config.yaml
num_hidden_layers: 9
hidden_size: 192
n_experts: 12
experts_per_token: 2
d_expert: 224
d_shared_expert: 256
hidden_act: "tanh_gelu"
moe_layers: [0, 1, 2, 3, 4, 5, 6, 7, 8]
router_score: "sigmoid"
normalize_top_k: false
routed_scale: 1.41
balance_loss: 0.000474
balance_bias: true
router_logit_norm: 2.0
shared_expert_gate: true
init_std_router: 0.0234
lr_router: 0.00181
num_attention_heads: 6
num_key_value_heads: 6
head_dim: 64
vocab_size: 8192
norm: "layernorm"
norm_place: "pre"
norm_eps: 1e-05
positions: "learned"
qk_norm: false
attn_scale: 0.125
tie_word_embeddings: true
parallel_block: false
init: "normal"
init_std_qkv: 0.0361
init_std_o: 0.00852
init_std_up: 0.0361
init_std_down: 0.00852
optimizer: "adamw"
learning_rate: 0.00193
beta1: 0.9
beta2: 0.98
weight_decay: 0.11
lr_head: 0.00753
max_grad_norm: 1.0
warmup_steps: 329
schedule: "wsd"
decay_fraction: 0.735
decay_shape: "linear"
final_lr_fraction: 0.1
batch_tokens: 65536
max_seq_len: 1024
doc_mask: true
train_tokens: 319300000
max_steps: 4873
dataset: "wikipedia_en"
Below are experts of layer 4 (counted from 0) of a mixture-of-experts language model. Rows are named router (the router's row for the expert), down (a neuron's output weights, with its number) and show model dimensions 48-95. Each number is 500 + 25 x the weight over its row's rms, rounded and kept within 0 to 999. Numbers have three digits each.
Before each expert's rows: "raises" lists some tokens whose logits its average output raises strongly, later layers aside. This comes from a sample of Wikipedia text that the model never trained on.

# expert 8
raises: "uring", "Species", "ricane"
router:496469505498502513500532505474455507540549495501476546511476525502509564533445526487471444520495476465471481515510492522486477527495510490496494
down0:486460492475512457474463517502490555496509494486539474493499487532476495467553488520496539495501487493472458470507513457519495528478459465522534
down1:522506471528564518479500460501499514463461511500523513521556493506500550496480524479501555546505496492503530500509518493547518521500494563528489
down2:470484506529501551465476448486564489476481538461508494484489469510539515485495528532467474486484500478521461516504518486473502491475516511527504
down3:509479499511547519508492480524500502529519481490512533481520487502480484505481485463496502518501495505513545521499460493516550540487476507504484
down4:527469475480536500524501468568501462522481504542503487499510499499512467520548473533490512477523503501506505540538481503498558505503482513492514
down5:522497509491474518519478518490506500502471497505477511519472525485489487508523541517498500509469500530508501454495493514477504467512539524521536
down6:466494486481485523471500518538434523511488505521488518535561550580495499488488486483512468538484519502457503545500506521492509491456499524540549
down7:473475455545509492494517492510450472519478492486494472474489505480536492482468495510454499487503543455530577523526497515474478491487498505502511
down8:481502460498469487490508525504485486465516523435471474520463526515478504502532478464498514431530529505510481471459496519481493479503554478550510
down9:478464461517472532479444497516490489532536527462497509471507534530548527503515493501455518482507555480519514520533521495480503473489525473515478
down10:492544521497515541506508514496474489543543506464482501529514482504509499466464460541517522466492513488482470545474461508515491501467504517529497
down11:499488525501502550445523516472529482559473497466469518490504488511510504506531488516534523539520500495471528505502466521494503497514471515481513
down12:513477496492498482495499476507530499496526494515512472480473450508464495514514440498517469536510480467536525511507440492506485510496518491507484
down13:493502506509521510493504529458489495469480483519510541482511505524490497495503497450456508508536508503536483491524474523472456522482472509537459
down14:482480509486486473492525501493491485478492519485539501509511483505541488500483483519518460508519542496537452510505559497492499526475502506543486
down15:477461513498495469497486536466515503546498496541478486504481464538485496495502474508479517549493534457511528509511507520533537483478503520480488
down16:468471494476500522504515498477510523510524480504510444491509473524508435528530530532519513535489487520510523506526471518463525519476476520503497
down17:491506506461533532504476469481522499539505483502466478516440489491478475491482534511482453503495514478490484465534478523471517491531492517479577
down18:521476513481468508515518514499501529502490515470443499520532505485501505523443501570479490514534450516489534525515509508500454480516476496485505
down19:494480496477535515518539547484525477457519472495515526535536451473519475472516514502509494506509516496502430539516487499459515509560508525469524
down20:538511517517527488495480475518484480488478506470532503507476485450454496524465511547483502520519533454501502498482505514474467470523487506482521
down21:468486514510465474496504489533497504503523556516515472516513521522493544443510480505515513500517505486497483452488508539490539509574486500497492
down22:514471560497474489518485549460495532495512453441515516474464515458533534494513461523519511489510479502486493500489484550537504529477545462510518
down23:481535476488505482479472520512508498518529511435511582495565513497508482466477507486503516486500566526510514525510541524475531481529476485541521
down24:496486484492456493523484531548482479491463531533515485529515491538489458494523478509508492460507508499512474483472532563495477497449450482512531
down25:460486469493493494500511533478511498495501486509485506503517542495508524532523486531486493508458544488510514450475534506468463528509520501519520
down26:449506484441497510493466502520484501500538511528536488533482473484498505454482537491501457474486540510521417487496542530494488481512474511564546
down27:490475482494470501509515500500461498516514481492502521484479509468475468528483515495490465501552520488533477497485502498520519457498510530525498
down28:452490508506486473474535463526496512514508518519520471526515484478489512458462508497482523499513549558518472498558474513492494517469539509477469
down29:518457484480494468531541499495463503497466478485468530497457489509475518559500527460485518503465533483488496503546538457503494532506486469477525
down30:515521504519476504495529491493512502553467513514545515487490537500506485482491486491507496521479505460477501442524490509494503450527509487515528
down31:525491503524489488517517476508509532478498492509549519517530540469534512475499494483485494526499496429494497466505451503523463532513503480520473
down32:530534495449515523468500459510461456498528498452485520496471518492493522519535489537519502487485508532484509518510475504455518498502517464557477
down33:496522496503494461496490446505504515554523475516471508510479427499481535521504519512502445485536500522517496543533519533494528485505460507513473
down34:494555526557487518489547495490494518518490482545469510507479505496494510493508532490524485473508524500493470523486460486480479555490505459471545
down35:442514514497467514502493488480512496490495518493517452536511494457490517473494519523446471494539487449524485496472448550518505511477505510532550
down36:505488508516500531539496520487506510492524482503470530531499491466487515509546499487505538495534502485502493485539523498490516522471492544437481
down37:480475505532478488480516493489484459502531496525469447495532538471531522571534529555485466548505501482506484497491498507541554503488460553499500
down38:491472475504529531515474500495505521531495479508522515505501466486430480493500503485462485477517517495525512502491530537527500478547460555500499
down39:471526476498487456537498468500514445514507489513485450508518462479518507517515456501546480520501499488496498490525530503508506482493490539485476
down40:532508488532472487518503498485459523509476506451524540499516479554483481536496474482519513515496534509524555473489480526501492516485489492544526
down41:439508505483445460520512506525488540503472510473491518480566500492484496536507511528488434526495495500508506498493464496476479494489479542493486
down42:496504489523492466523505498494526516486498500530516505493504484477500522502493515452497458545541483499467513461549469538459478478495531507497521
down43:503510478490509512525515507463484523513541457489519518487516528501482464519484493450526470503513529540493512513475502457504504521479464460532489
down44:451526503482510546474536492449505491540498471493520500462509511499531552474506546472481495464488499510526497489501502508508468499535567485511479
down45:516504449505498459512496506448511505483461523459485481477480525514504530526507532474497461487467509519493493527496494477512517491493505524515452
down46:510479504481514507561488492496514495513497471531496482459471488534494549461511499482486486501506460530525526506517476484492454510492508488501483
down47:521502489494443506514452507535461509518539490483482489483502503468505472560467531550527478521514501559495504469504466507510486505476506488476482
down48:494485521512540546477485478489545499504496524469521489476529515468515495427508516493478551492516476517548484471472515518525503523520497490512493
down49:472457538535504534489471512494503500458487494456505525503463496492528485486475477508509543480519524490507446473489471515485482504481511518526458
down50:520476539499504537516514467512511468522518503514478489496491534495509485437540477500520492465522522540503498537526493489473489514517465508481487